config = dict(
    num_hidden_layers=16,
    hidden_act='gelu',
    router_score='softmax',
    normalize_top_k=False,
    routed_scale=1.0,
    balance_loss=0.018,
    balance_bias=False,
    shared_expert_gate=True,
    lr_router=0.000888,
    vocab_size=32000,
    optimizer='muon_variant',
    learning_rate=0.0111,
    max_steps=6208,
)
Below are experts of layer 9 (counted from 0) of a mixture-of-experts language model. Rows are named router (the router's row for the expert), up (a neuron's input weights, with its number) and show model dimensions 0-191. Each number is 128 + 32 x the weight over its row's rms, rounded and kept within 0 to 255.
After each expert's rows: a language model's description of what the expert responds to; "comes after" lists some tokens at least twice as common just before its tokens as in all text. This comes from a sample of Wikipedia text that the model never trained on. Tokens count by the router's weight.

# expert 24
router [116 117 120 113 136 110 153 136 105 137 124 118 126 117 178 127 174  59  93  65 116 108 127 135 125 128 118 129 165 107 128 182 186 101 114 115 108 111 170 118  94  43 158 145 162 123 135 106  89 137 129 119 154 117 101 146 153 114  61 155  99 113 111 153 106 116 185 144 133 191 104  86 117 108 166  55 124 201 145 117 115 154 125 136  91 169 156 128 158 136 116 123 102 119  34 143 174 152  71 132  98  86 101 100 125 173  58 175 115  99  74  93 190 149 126 161 112  67 107 124 172  79 104 149 109 145 158 105 110 126 109  60 160 161 180 137 136 163 205 127 106  78 162  74 134 104 154 161 104 185 171 107 137 140 170 139 125 167 112  73 152 162 115  69 126 116 116 108 152 134 146 155 128 144 127 171  96 123 136 155 142 117 150 124 150 126 101 194 196 106 141 123]
up27 [133 160  88 105 164 150 193 156 103 205 138  88  75 178 149  49 126 121 161  96 123 145 204 106 111 153 113 127 144 125 115  86 172 111 115 135 136 125 162 108 108 119 145 127 143 116 174 182 137 136 128  98  89 158 171 184  87 121 109  73 137  85 153  94 106 131 149 151 189 188 133 146  57 109 126 155  61  84 127 125 160 172 138 141 141 120 154  82 108  97  68 138  79  79 116 166  83 109  73 106  51 125 140  97 147 156 101 105 157 101 116  89 134 150 151  99 134 135 111  87 115 152  95 139 156 129 114 166  81 145 123 157 115 116 132 166  99 128  84 109 111 123 142  77 159 216 131 124  80 145 123 156 117 145 129 118 160 160 162 131 141  90 111 122 207 144 161 164  97 103 155 140 142  96 177  84 127  66 120 149 177 172 123 162 144 132 121 134 104 143  84 165]
Infobox bullet hyphens. Line-opening hyphens starting infobox fields like Education:, Directed by:, Date:, plus dashes, parentheses, and place words like New, San, Los.
comes after: "\n", " al", " Al", " Candidate", " co", " non"

# expert 22
router [115 180 197 160 135 139 122  92 122 102 108  80 150 133 166 149 133 137 135 126 112  98 110 142 119 146 116 155 141 139 166 153 161 187 117 143 100 118  84 169 137  86  88 145 103 130 138 141 103  84 161 106 104 139 154 131 112 145  83 133 130 116 167  47 123 115 117 125 152 110  92  76 143  85  73 110 149 108  86 118 132 164 187 137 133 181  93 110 150 116 109 204  90 104 167 164 147 173 107 115 126 177 102 101  93 175 116 140 193  98 173 146  80 144 179  87 115 146 110 158  92 106 112 131  55  84  72  84 140 175 158  98 159 117 152  92 129  50  94 153 154 129 118  99 192 118 160 107  72 143  98  93 135 166  96 108 148  71 113  97 158 173 119 102 159 155 152 167  64  79 179 161 136 103 102 117 142 173 122 172 139 151  65  75  96 112 118 116 123 118 167 119]
up4 [112  90 147  89 156  99 135 101 157  80  86  91 110  84 118 158  72 109 112 190 154  62 122 128 126 126 141 164  99 124 140 128 132 165 111 202 130 109 130 108 193 117 124 129  85 152 120 154 144 110  92 141  91 173 140 148  98 150 150 145 141 177 100 121 130 200 136 162 154  97 108 154 151 163 122 132 125 178 161 118 118  80  97 114 129 119 114  81 124 204 126 120 149 137  67 119 162 142 110  99 142  65 147  83  88 105 109 169 157  95 138  97 141 123 134 159  74  54 124 142 203 179 155 109 128 111 106 161 121 131 162 141 156 122 115 103 200 128 121 107 139 151 149  81 136 144 177 156  86 111 113 124  94 114 170 151 176 103  98 104 105 209 140  94 124 142  81 161 165 118 167 133 199 143 143  73 122 106 146  43  60 172 117 134 171 122 139 141  73 128 149  86]
Media title words. Capitalized words opening media, award and organization names, e.g. film, television, Best British, American, Eurovision, Showtime.
comes after: " the", " The", " a", " New", ":", "The"

# expert 9
router [166 116 105 158 116 126 142 124 148  82 165 130 101 123  56 126 116 114 130 192 138  56  72 183 126 183 158 167  87 139 198 112 115 139 144 183 153 143 129 164 153 146  43  79 118 148 150 180 134  91 190 204 209 114  73 110 138 124 101 130 107 119 151 120 141  86 121 165 145 137  91 101 155 170 150 104 138 158 136 148 115 122 192 124  99 110 102 119 125 137 132 151 141 116 117 104  66 146 120 146 132  96  93 144 106  88  99 140  91 141 126 122 127 158 188  63 104  86 129 149 133 108 112 127 160 148 119 103 168 147 173 167  98 111 129  58  96 123 127  63 159 174 157 132 157  91 132 143  67  84 184 102 137 122  73  98 151 125 164  80 133 111 138 173 150 125 106 164  71 133 131 143  90 152  98 115 118 114  53 139 147 124  72 124 117  74 122 161 162 134 131 142]
up1 [118 115 151 127  99 115 137 147  61  89 124  90 109 139 181 127  77  86 150 153 129 151 149  93 105  95 151 173 136  65 115  90  95 161 136 171  48  73 132 144 105 124 124 173 124 194 148  77 126 140 128 123 124  91 129 139  95  83 139 139  71 197 130 149 118 119 157 138 111 153 187 103  80 117 135 131  98 135 134 114 107 132 111  81 201 144  88 159 146 101 114 153 160 156 195  77 113  83 134 172 153 129 126 146  91 143 174 131 104  31 149 117  87 115 154 124  69  94 108 152  94 158 130 126  75  94 124 169 106 171 124 127 117  71 138 129 126  48 128 135 104 132  89 137 172 115 124  92 115 136 159 137 159 120 158 130 131 140 113 145 133 192 158  99 170 184 160 182 140 146 132 107  86 107 178 152 175 116  91 181 143 154  95 184 141 121 152 117 140 202 150 154]
Adjectives before nouns. Adjectives, quantifiers and determiners that open a noun phrase in expository prose, such as several, different, large, various, the, main.
comes after: " of", " and", " a", " with", " for", " to"

# expert 8
router [ 62 126 107 106  65  76 111 178 118 166  98 195 147 119  75  64 143  87 126 142 102 130  77 114 167 134 117 201 133 128 152 132 160 115  99 118 122 132 133  74 104  87 134 178 143 130 124  84  91 173 111 155 108 160 136 102 154 151  75 121  99 143  97 144 161 101 140 146 104 162 131  74 104 103 103 166 155 120 174 127 115 117 126 168  88 146 176 154 172 158 172 172 166 134  48 127  66 144 123 132  56  63 126 124 211 189 125 140 129  97 111 117  88  99  97 149 135 110 136 107 103 150 128 109 119 121 124 154 110  95 189  95 156 132  99 120 151 105 113 130  95 113 152 154 115 119 104  79 142 140 118 161 117 138 216 188  86 158 135 167 125 186 172  87 152 106 146 164 161 149 130 104  87 150 142 120 167 118 110 155 135  86 173 168 133 153 128 156 171 154  97 177]
up0 [145 169 122 144 135 165 126 117  83 170 134 153 151 115  61 112 162 133  42 131 109 169 148 144 104  99 111 115 126  99  55 143 136 167  91  88 221 120 165 137 130 148  88 112 156  98 139 192 104 138 147 159  90 117  84 162 146 180 136 131 176  93 156 126 168 140  48 135 198 141 110  66 171 144 105 168 117 201  75 129 112 207 141  87 151  87 133 176 137 139 123 153 168 123 121 122 108 109 102 156  91 120 142 126 109  99 182  70 135 131 128 146  91 142 140 119 148 154 148 163 147 136  94 134 169 106 135 107 112 113 146  56 159 162 170 115 112  72 129 102 143  92 124  93 132 117  66 138  75  72  68 148 135 141 150 155 101 129 130 147 157 168 120 141  95 118 143 118 152 162 121  98  92  84 112  87 148 129 151 126 155 144 152 110  98  95 125  76 207 152 128 102]
List and section markers. Bullet hyphens, table pipes, == headings, and field names in infobox or taxobox lists, plus prepositions in, of, on, during opening clauses.
comes after: "\n", "-", "|", " served", "==", " Player"

# expert 16
router [137 141 129 134 153 142 171 111 145 140 173 151 103 156 156  82 144 102 160 133 143  97  77 195  91  90 147 141  92 104 113  94 189 128  97 116 148 109 120 176 106 143 131 192 152 110  98 134 138 117 153  75 192 157 141 130 121 112  60  66 116 110 114 124  88 123 138 102 183 149 162 137 143 144 201 101 116 114 178 145 129 133  66 145  52 149 128 135 170 111 121  98  74 110 101 184 104 152 126 143  99 153  74 185 136 161 134  89 164 116 135 125 152 126  73 168 129 136 139 172 142  65  89 132  69 180 120 129 133 144 158  89 161  85 159 105  39 156  85  82 131 101  98 102 130 147 156 168 126 188 163 118 111  78 182 116  96 155 116 120 175 112 192 138 110 171 137  85 117 127 140 110 144  87 157 177  92 176 155 145 111 112 122 178 107 152 110 150  81 155 126 124]
up0 [ 85 206 110 143 101 188 123 196 128 140 122 109 106 133  43 178 106  92  66 149 151 135  76 148 115 134 144  72 173 137 115 128 128 168  84 158 127 140 151 164 150 133 107 200 157  85 152 114 122 120 135 180 108  74  80 115 171 113 157 139 128 116 152 114 141 105 132 119 178 145 152   6 143 138 121 144 124 118 172 113  65 128 135  58  26 117 130 161 123 131 170 168  79 169 137  99 122 177 207 149 123 126 150 109 107 163 173 110 176  88 147 116  98  66 157 122  82 108 110 121 136  92 148 128 148 121 124 156 177 165 128 107 105 111  87 113 128 114  82 160  99 130 122 119 163 103 141 154 108 157 171 117 184 160 107 148 107  93 116 139 129 171 113 106 158 166 157 134 120 106 125 161  97 106 102 156 166 159  86 108 129 149 127 136 138 107 116 125  82 114  97 112]
Compass and place prefixes. Directional and place-name opening words such as New, North, South, San, East, United, often after in or of, like North America.
comes after: " the", " in", " of", ":", ",", "|"

# expert 37
router [124 157 139 130 151 108 126 136 108 149  97 145 165 162 160 109 159  80 132 117 111 124  57 168 119 133 165 109 133 140  78 186 208 160  97 120 139 179 164 126 143 140 186 155 127 140 112  96 162 136 122 147  92 160  84 111 118 140 190 181 161  91 110 133 164 150  91 125 127 149 107  75 157  63 118 130 133  80 107 125 107 148 145 117 103 140 146 111 119 153 111 101 124 102 102 118 162 155 116 122  82 123  68 106 139 158 103 105 109 170 202 137  41  74  78 190 130 158 151  99  94 112 141 164  97  63 121 116 137  83 167 209 181  95 159  76 106  38  84 109 156  70  78  63 106 137 135 131 120  84 107 127 118 135 153 128 189 142 135 165 129 144 167 120 134 130 129 131 143  87 101 109 166 148 115 120 161 130 133 127  67 160 122  81 149 113 144 159 190 121 115 138]
up5 [167 166 125  75 159 143  94 127 142  97 124  97 138 183 126 108 152 173 130 104  87 124 112  74 102 137  94 144 134 162 133 100  96 123 118 193 143 132 106 166 117 155 160  55 127  97 163 142 176  91 130 111 117 155 118 132 101 135 105 103 153 146 101 133 140 182 115 143 144 161 152  85 207 104 120 179 157 101  75  92  98 138 132 211 116 115 188 156 122 164  93 169 166  68 129  82 140 135 127 115 113 159  89 109 111 163 208 136 146 115 114 134  68  92 133 135 133 146  86  75 150  69 141  91 135 128 140 167 139 179 116  81 155 101 119 162 117  25 107 115 115 122 156 107  82 143 116 161 127 120 176 154  48 157 134 154  83 144 116 119 112 117 122 154 136 115 152 161 107 195 115 114 151 101 157 205 139 138 175 116  92  92  65  96 125 129 136 134  81 180 148 128]
Sports career narration. Function words and career verbs in biographies of athletes and careers, such as the, at, attended, graduated, won, his.
comes after: " of", " at", " in", "'", " for", " to"

# expert 36
router [152 110 106 178 134 168 148 142 162  88 162 108 137  92 137 115 131 140  66 121 114  97 136 130 128 127 136 120  80  88 158  92  62 174 182 123  93 108 164 138 136  71  84 105 105  89 133 147 135 179 122 179  59  96 126 122  99 128 172 118 130 130 136  89  89 118 183 176  80 138  94 140 174 176 152 115 146 132 149 174 179  79 180 184  98  65  93 158 109 132 128 162 167 152 154 104  86 118 129 117 119 157 134 137  96 135 148 117  96  91 146 136 151 117 182  78  84 128 143 135 115 135 103 108 158 144 171 154 124 152 100 170   0 100 128  98 202 138 170 163 112 106 118 126 142 126 135 129  99  98 167 140 156 132 143 126 122 102 106 147 134 159 106 108 153 131 120 139 152  88 139 133  69 186 138  88 177 102  57 128 133 173 172 216 126 111 145 125 122 134 124 130]
up0 [ 92 159 123 126 116 195 124  62 127 175 160 108  87  73 194 126 132 153 159 206 112 108 140  89 191  90 108 134 147  72 125 134 102 156  92  96 185  74 106 124  99 160  60 141 120 155 145 122 156 121 125 134 122 102 147 149 213 133 159 136 114  83 100  97 145 157 169 148 162 133 154 146 196 202 172 107 148  97  86 152 101  97 100 138 135 145 141  98 130  94 141 150 118 120 139 120 154 183 124 118 136 144 112 163 144 111 134  70 121 130 152 114 102 111 113 164  81 108 100 132  89 116 164 128 135 113 147 153 122  86 125 101  92 132 128 140 116  75 144  98 120 138 165  85 162 122 136 130 135  52  91 134 146 118 130 147 125 131 172 128 165  80 117 189  57  99 206 158 132 152 134 128  97 130 209 133 109 104 101 135  82 179 114 149 112  63 127 159  87 181  68 110]
Abstract nouns and verbs. Abstract nouns and verbs after the, his, or to in prose, such as desire, frustration, arrival, support, power, produce.
comes after: " the", " a", " to", " his", " their", " and"

# expert 44
router [126 114 144 131  66 127 129 151  99 129 108 139 169 131 135 134  84  95 146 161  85 118 168  80 151 157  90 126 168 147 137 129  94 137 105 122 117 161 104 101 117  77 100 109 155 169 111 104 116  96  89 177  87  85 159 140 142 150 172 109 141 110 154 136 109 130 135  83 103 139 124 146 112 144  96  68 121 158 139 184 134 129 220 139 122 149  87 154 128  96 145 160 142 150 159 130 136 171 180  77 168 178 153  75 165 146 181  98  84 117 122 148 106  82 113 126 107 127 111 112  81 138 150 136 136 123  60  93 109  83 135 205 127 118 182 157 155 124  80 180 156 156 187 161 163  81 151  61  73 156  58 166 109 126 125 169  91 142  73 127 124 137  90  89  98 105 130 132 203 128 135 185 132 146 117 123 153 202 120 111 203  93 140  90  70 119  89 144 161 125 128 122]
up0 [110 152 108 119 218 114 190 128 123 165 122  99 105 143 122 131  94 157 161 171 132 139 146 132  78 153 109 110 172  99 143  87 125 112 162 139  73 125 127 111 118 118  98 138 153 119 149 147 145 131 140 118  72 132 107 122  61  81 117  93 100 159 146 100 103 103 112 122 137 113 166 147 190 122 166 175 102 148 134 147 112 167 157  85 114 141  75 109 170 104 171 101 113  92 150 112 162 183 168  59 156 167 158 109 129 100 199  69 105 150 208 167 153  53  79 105 148 176 134 149  90 105  91 136 116 107 132 153 162  76 139 154 178 136  87  94  98 152 154 118 103  67 205  86  94 133 177 140  86 113 123 108  93  65 145 131 109 117  94 164 162 110 128 114 123  88 113 142 136 130 167 122 129 176 145 136 168 196 141 122 145  89 132 142  85 140 120 197  98 146  90  88]
Quotes and sentence punctuation. Opening quotation marks before song titles or quoted speech, sentence-ending periods, and table pipes, as in B-side: "Say You Will".
comes after: "\n", " \"", "\"", ":", " —", " that"

# expert 26
router [120 191 114 126 123  94 133 101 131 107 136  73 174 149 173 120 155 139 152  94 122 148 148 122 168 153 134  89 172 129 128 132 175 139  92  95  99 109 116 134 109 145 136 163 107 138 117 107 105  88 148  69 121 160 147 137 130 155  74 171 147 130 165 137 134 132 107  74  80 160 106 155 120 123  85 104  94 203 132 106  85  92 140 147 117 116  97 112 203 131 149 135 101 148 162 134 176 114 181 151 119 143 150 140  65 174  94 141 162 127  93 118 148  93 122 136 126 108 160 177 115 164 138  82  58 132  79 109 123 209 149  85 181 108 159 138 174 109  72 175 130 142 105 106 154 144 122 168 124 163  74 137 110 115 145 176  94 134  46  66 110 137  96  69 101 104 165 116 118  81  97  99 171  96 120 225 103 192 133 150 106  91 135  88 100 191 138 110 133 155 139  97]
up0 [105 177 152 123  98 109 112 108 166 156 140 107  86 120 166 144 186 137 125 102 124 118 108 124 168 156 173 112 138 143 127 227 144 207 179 163  76 181 198  96 133  95 123 121 107 133 147 164 141  79 108  86  62 138 168 107 115 125 155 120 117 120  23  63 122 131 131 146  87 148  93 107 175 107 119 129 110 161 103 114 153 131 120 142  45 149 136 110 176 107 104 175 123 164 161  87 195  66 102 112 173 135 135  90 161 136 165 122 166 116 135 142 107  98  97 205 158 128 118 116  66 107  97 130 102 160 119 101 151 122 139 123 112 117 176 110 137 123 106  79 131 182  83  78 108 146 112 109 156 149  93 150 100 117 122 195 182 123 100 143  65 135 171 157 153 111  97 113 106 134 131 187 139 156  90 140 112 119 143 170  87 135 130 132 107 118 118 124 118  86 105 155]
Initial capital letters. Single capital letters or short openings starting a name or abbreviation, often unusual foreign names, e.g. C in Cacá, T in Tcherepnin.
comes after: " (", "-", " \"", ":", " by", ";"

# expert 38
router [ 91 101 126  50 120 119 174 105 144 151  90  81 100 100 120 105 115 137  87 122 114 163 110 101 134  67  70  84 133 106  90 153 102 183  96 119 120 119 144 122 121 142 131 147 102 135 178 141 116 134 151 111 171 116 164 102 150 174 170  61 144 132 190 154 160 160  96 138 103  99 162 123 116 136 100 189 145  95 157 106 180 167 168 104 114 102 143 177  82  97  70 133 173 142 124 127  90 142 157  96  71 110 196 131 116  99 108 135 131 151 111 135 144 149 136 110 128 132  99 129 172 156 180 151  62 155  71 130  85 133 157 119 112 120 150 140  64 167 111 111 114 201  87 123 138 160 109 162 164 150  74  77 131 180 205 122 103 146  70  95 122 138 115 174 106 163 129 115 156 131  78 111  97 132 151 133 169 145 177 163 128  93 209 100 195 135 101 118 141 162 138 166]
up0 [117 185 151  75  87  97 154  98 143 173 118 108 162 135 144  99 135 120 101 137 155 105 142 139  96 127  67  72 114  93 163 132  55 219 128 131 185 169 153 166  84 103 171  98 110 140 168 112  60 106  71 173 154 147 169 146 125 135 111 180 144 119 144 142 119 170 112 132 133 137  68 115  71 139 156 116 106 108 167 146 159  69  51 152  85 114 147  98  74  81 167 172 172 123  95 141 111 134 148 179 145 169 153 182 117  98 200  85 122  89 112 143 118 111 171 115 170 136 126 173 145  93 101 150 112 196 134 144 143 129 113 171  75 135 164 106 152 158 108 120 115 173 148 120 138 114 149  84 113  83 108  77  90 150 149 116 100  95 135 104 123 164  95 160  75 111 126 159 118 153 112 164 132 109 129  60 175 174 139 155  93 135 137 112 143 106 107 113 125 140  96 166]
Line breaks after headings. Line breaks ending headings, captions and paragraphs, plus heading marks == and ===, e.g. after ===Cleveland Browns===.
comes after: ".", "==", "\n", " ==", "===", ")"

# expert 17
router [152  91 107  94 104  96 126 142 147  97 127 170 166 112 118  46 174 140 139 109  81 110  73 104 159  93  90 108 149 109 125 146  75 156 125 138 123  80 146 122  78 121 119 151 100 111 188  79 112 145 139 149 153 129 134 163  67 154 162  75 163  76 150 122  98 126 150  97 127 137 159 108 102 215 135 199 155  59 171  40 188 111 103 105  89 139 111 180 129 142 149 105 161 174 140 144  93 131  75 120 108 140 118 123 136  67 131 145 159 144 122 143  58 133 137 118 112 158 114  94 129 132 175 165 142 136 107  98  89 114 185 121 152 153 156 125 160 150  90 123 111 139 135 165 184 123  99 143 181 172 154 102  87 173 150 160 141 158 167 211 152 160 131  91 140 105 109 139 153 161  93 117  69 168 157 150 146 161 147 163 114  78 144 111  89 163 145 124 156 164  85 137]
up4 [114 140 146 131 206  93  85 133 120 134 150 194 169 135 135 117 156 120 125 135 127  87 129 120  90 156 150 156 111  75 152 114 147 183 137 163 188 166 110 151 118 152 108 106 156 152 206 149 113 123  71 213 187 136 178  88 114 151  78 129 162 123 124 130  86 129 142 154  90 171 142 108 104 133 137 122  78 169  88 161 127 104 149 161  63 105 113 122 134 131 156 127  99 133 153 112  97  39 150 165 137 109 147 182 127  98 118 137  88 116 132 143 116 155 177 133 121  51 140  85 156 144  96  39 168 133 150 133 126  70 104 144  76 144  75 126  88 123  94  86 119  88 157 140  81 128 142 125 119 137 233 109 132 139 137  66 142 164 113 123 130 127 148 103 146 125 145  83 149 119 192  96 116 106 150 144 135 133 112 155  57 114 155 162  85  82 123 122 155 103 147 100]
List and section breaks. Line breaks before list items, section headings and infobox fields, plus heading markers == and words like See, Won, Succeeded.
comes after: "\n", " |", ")", "==", ";", "==="

# expert 43
router [ 84 132 150 107 124 108  93 141  75 170 127 160  83 104 148  90 190  87 136 112 158 148  73 136  68 188 133 120 150  66 143 164 171  84 110  90 127 132 123 108 125 161 161 113 137 133 121  77 134 131 123 119 113 102 168 137 146 123 117 200 164 104  53 151 139 163 140 164 114 130 147  91 104 107 146 121 140  88 158 136 162 164  46 134 131 166 140 129 111 164 119 129 124 175 111 117 165 180  43 143 107 132  98 145  64 146  91  94 134 131 122 117 169  69  92 146 152 156 110  74  75 162 185 150 125  86 170 105 141 134 131 142 138 175 172 139 137 130 109 116 150 161  98 107 150  98 110 206 150 183 167 159 103 117 172 113 163 114 149 136 136 183 171 109 144 120 149 119 141  87 142 134 163 182 186 165  99  93 130 131 145 124 153  94 152 191 121 132  34 125  91 161]
up4 [144 162 147 158  97 113 158 133  89 164 172 116  91 183 102 119 152 102 101 180 106 118 130 128 158 106  97 159 187 148 109 139 153 179  82 145 117 106 124 108  80 136  79 160  84 140 126  94 106 142 147 146 103  92 168 170  94 140 109 120 151 189 146 161 189 142 158 146 165  94 104  82 153  52  77 156  86 119 104 188 132 144 140 128 166  95 104 175 168  74  95 179 147  73 124 162 140  92  56 123 150 174 189  80 141 151 183 132 149 138 103 169 152 154 145 125  87 108  71 178  75 102 136  68 126 128  83 154 165 136 120 117  83 117 135 152 132 114  85  61 146 115 160  91  78 159 157 168 155 132 162 147 147 123  62 104 144 174 119 118 127 141 160 100 145 127 118  67 110 104 140 125 113 174 136 123 117 162 106  94 145 110  92 173 172 121  99 111 125 111 139  66]
Table and list formatting. Spaces, pipes, dashes and bullets that structure tables, infobox lists and coordinates, such as empty table cells, "- Artist:", UTC.
comes after: "\n", " |", " is", "|", ")", " 0"

# expert 2
router [180 141  99 162 175 105 103 139 167  89 188 121  54 142  65 109 140 126  63 165 121 163 108 159 111 159 182 140 100 164 101 138  65 148 189 146 174 110 140 109  99 127  94  85 160 129 129 158 121 145 170 170 137 130 107  84 125 121 138 127 123 140 182  65 157  91 132 140  76 171 109 215 137 140 116 139 141 124 112 196 162 146 139 153  98 106  79 145 105  89 164 145 170  84 110 107 118 157  84  90 175  94  90 105 144  84 115  86  76 177 107 112  62 102 118 157  93 135 151  97 113 163  98 124 177 110 160 144 138 126 151 120 127 110 168 154 116 129 173 118  97 111 155 180 112 125 142 132 134  84 108 174 163 118 186 184  91 123 117 202  99 135  94 156 146  79 116 152 121 140  91 128 114  78 126 102  96 145 103 116  86 168 192 132 108 188 118 151 138 133 146 126]
up0 [146 165 183 162 147  65 147 123 103 151  91 116  91 178  70 163 146 147  65 124 158 137 154 107  89 114 170 137 126 131 106 122 123  95 138 121  60  99 169 120  89  97  88  98 109 132 122 196 151 135 153 126 129 179 111 112  65 117 150 180  75 114 145 107 110 175 123 206  65 147  83 199 105 149  91 121 120  96 111 116 143 179 149 106 139 135 104 109 170  95 206 125 128 126 119 156 125 135 126 135 136 176 116 149 196 130 106 176 132 137 116 164  64 140 158 169 110 194 105 158  94 167 173  89 106 128 155 109 132 121 165  30 116 157 128  93 106 101 131 155 126  89 110 156  92 108 125 136 107 110  71 175 144 105 141 161 134  60 130 115 133 147 165 156  90  89  96 110  66 106 185 141 133 112 117 122 183 151 140 155 147 116 107 144 104 124 127 156 122 173  86 129]
Verbs and particles. Verb stems, inflected verbs and their particles or suffixes in narrative prose, e.g. served, played, won, picks up, climbs.
comes after: " to", " and", " was", " he", " also", " not"

# expert 47
router [162 151 124  95 145 136 115 148 124 143 169 160 122 133  79  62 178 129 112 130 147 188  83 228 122 161 136 129  91 112 123  88 123 118 111 160 122 103  76 114 157 128 134 156 141  68 155 154 140 163  89  90 150 120  98 107 117 164 130 155 160 109 112 139 167 123 127 105 195 133 164  82  95  91 121 199 130 115 110  96  80 172  12 130  92 125  92 140  83 164 167 149 145 112 158  91 138 142  66 161 126 114 149 155 182 147 105 147 149 153 126  73  74 116  80 102 130 109 148  93 110  97 122 167 160 142 148 190 165 111 108 121 175 161 124 155 102 152 152 127 184 151 110 110 133 140 157 202 122  86 112 114 140 133 134 131 154  81 172 145 123 120 127 164 140 113 156 108 132 158  81 176 115 103 127  67 125 113 100 165 104 179  97  65  71 140 180 172 103 103 132 117]
up0 [ 94  99 128  99 106 166 174 163 144 145 106 148  77 156 116 124 186 170  87 144 136 146 175  59 147 115 146 161 141 188 153 109 129 174 115 173 144 131 159 173  87 124 115  78 143 166 125 101 130 145 129 157 156 107 132 158 110 128 117 132 121 131 108  86 113 139 133 121 130 217  90 106 145  71 120  66  60 124 106  79 178  94 128 141 134 126 103 155 104  93 197 128 156 139 115 138 126  65 156 165 171 144 146 123 146 157  99 143 141 164 110 103 123 124 160 136  49 100 141 137 136 107 150 114 109 122  76 154 125 129 172 110  87 143 135 130  86 106 157 154 107  62  95 122 149 125 120 111 137 129 134 166 139  70 129 163 166 163 125 134 145  80 170 145 130 145 120 172 126 129 204 120  88  85 172  70 145 119  78 125  99 144 175 141   0  99 123 179  70 155  85 117]
Past-tense event verbs. Main verbs in biographical and historical narration, often after was or a subject, such as turned pro, moved, released, became, died.
comes after: " was", " He", " he", " and", " It", "|"

# expert 45
router [114 153 116 126 146 118  69 132 103 140  87 133 172  64 138 132 157 130 152 114 126  80 111 100 106 173 143 168 129 115 133 161 173 159  88 111 124 148 166 119 116 131 150 117 138 169 105 119 113 172 102 125 115  89 124 111 142 125  80 164  95 114  92 154 134 119 107 109  99 114  79  97 133  84  91 167 160 100  93  71  76 122 103 103 171 165 164  98 125 180 134 128 123 142  56 137 133 148  63 177 101 103 134  80 106 182 104 157 122 118 115 142 169 143 102 188 205  63 106  92 110 175  81  92 140  98 139 155 222 103 133  72 197 160 127 129 125  86  89 120 151 105 113 100 139 184 151 144 127 113 146 154  95 139  97 180 135 166 148 135 111 116 171  86 173  82 156 149  50 127 185  45 146 102 113 168 111 182 104 153 117 120 115 100 166 152 103 172 130 137 130 142]
up4 [157 140  92 147 150 118 112  71  96 114 107 163 178 171 191  70 191 121 176 112  95  92 151 131 131 118 105 153  65  89 120 166 123 119 128 110  89 127 167 133  99 108 145 116 140  91 101 113 163 116 121 193 157 110 176 147 141 104 110 131 104 104  82 131  70 185  92 159 147  98  74  79 106 120 129 140 171 118 118 146 108 162 163  95  74 154 114  75 118  53 113  84 135 125 103 184 152 170 185 176 172 157 105 106  84 104  93  97 155 140 134 119 130 193  53 113 101 178  99 154 141 104 104  84 134 108 141 134 127 111  90 124  97 134 115 163 137 167 160 150 176 173 159 170 146 136  88 124 155 136 110 132 202  94 141 113 135  96 184 151 189 103 220 150 129 127 108 125 134 124 160 151 163  97 100 151 153  99 124 144 103 152 160 125  82 133 146  81  93 115  91 123]
Titles and roles. Tokens introducing people's roles, ranks and occupations in biographies and lists, such as appointed, born, Chief, Deputy, Rank:, Occupations:.
comes after: "\n", " as", " was", " by", " Born", " ("

# expert 42
router [109 125 140 128 133 162 101 164 134 194 137 150  61 103 140 116  46 120  75  82  59 176 139  88 153 112  83 101 187  89 138 156 176  68 171 140 125 111 122 149 174  89 108 184 166 184 131 121 135 126 122 183 149 168 126 154 137  73 138  86 109 186 162 109 163 141 147 175  85 118 155 131 118 136 147 154 165 119 179 128 140 147 145 105  69 112 154 175 111 122 117 131 113  97  93  92  86  74 108 136  76  93 149 147 108  53 141 129  95 181 108 150  98 101  82 174 100 200  90  91 136 118 173 154 140  98 157 142 130 122 132 174  69 135 131 104 159 136 135 160 107 159 102 155 125  96 130 135 164 150 168 148 119 155 144  73 141 117 142 105 131 164 117 126  69 107  89 125 179 106  80 155  96 131 171 133 142 141 148 128 103  94 108 147  93  47 113 106  96 131 161 107]
up0 [ 86 156 232 127 127 110 176  60 176 171 171 125 107 188 130 141  76 163 118 148 106 138 121 122 157 159 109 102 117 168 149 151 114 143 133 100 150 149  94 191 118 133 124 132 114 158 120 153 141  72  59 174  96 135 125 121 150 104 153 157 124  96 150  89 149 121 181  95 134  96  75 105  90 141  94 115 106 140 146 122 116 116 168  55 106 164 139 139 133 164 137 140 148  87 166  69 143  93 147 106 167 123  92 123 137  48  83 165 142  81 150  86 188  71  71 128 158 139 151 134 152 140 147  64 106 178  97 180 109 113  77 125 136 124 117 122 120 100  91 132  75  98 119 127 120 129 145 106 163  93 108 109 158 144  91 158  96 146 142 136 205 124 125 136  91 120 118 179 101 144  54 112 118 131 103 173 134 169 130  82 191 166 127 123 147 122 191 105 150 166 157 149]
Sentence and cell ends. Sentence-final periods and table cell pipes ending rows or headers, e.g. Total |, around the world., tail rings.
comes after: " ", ".", " 0", " —", " %", ")"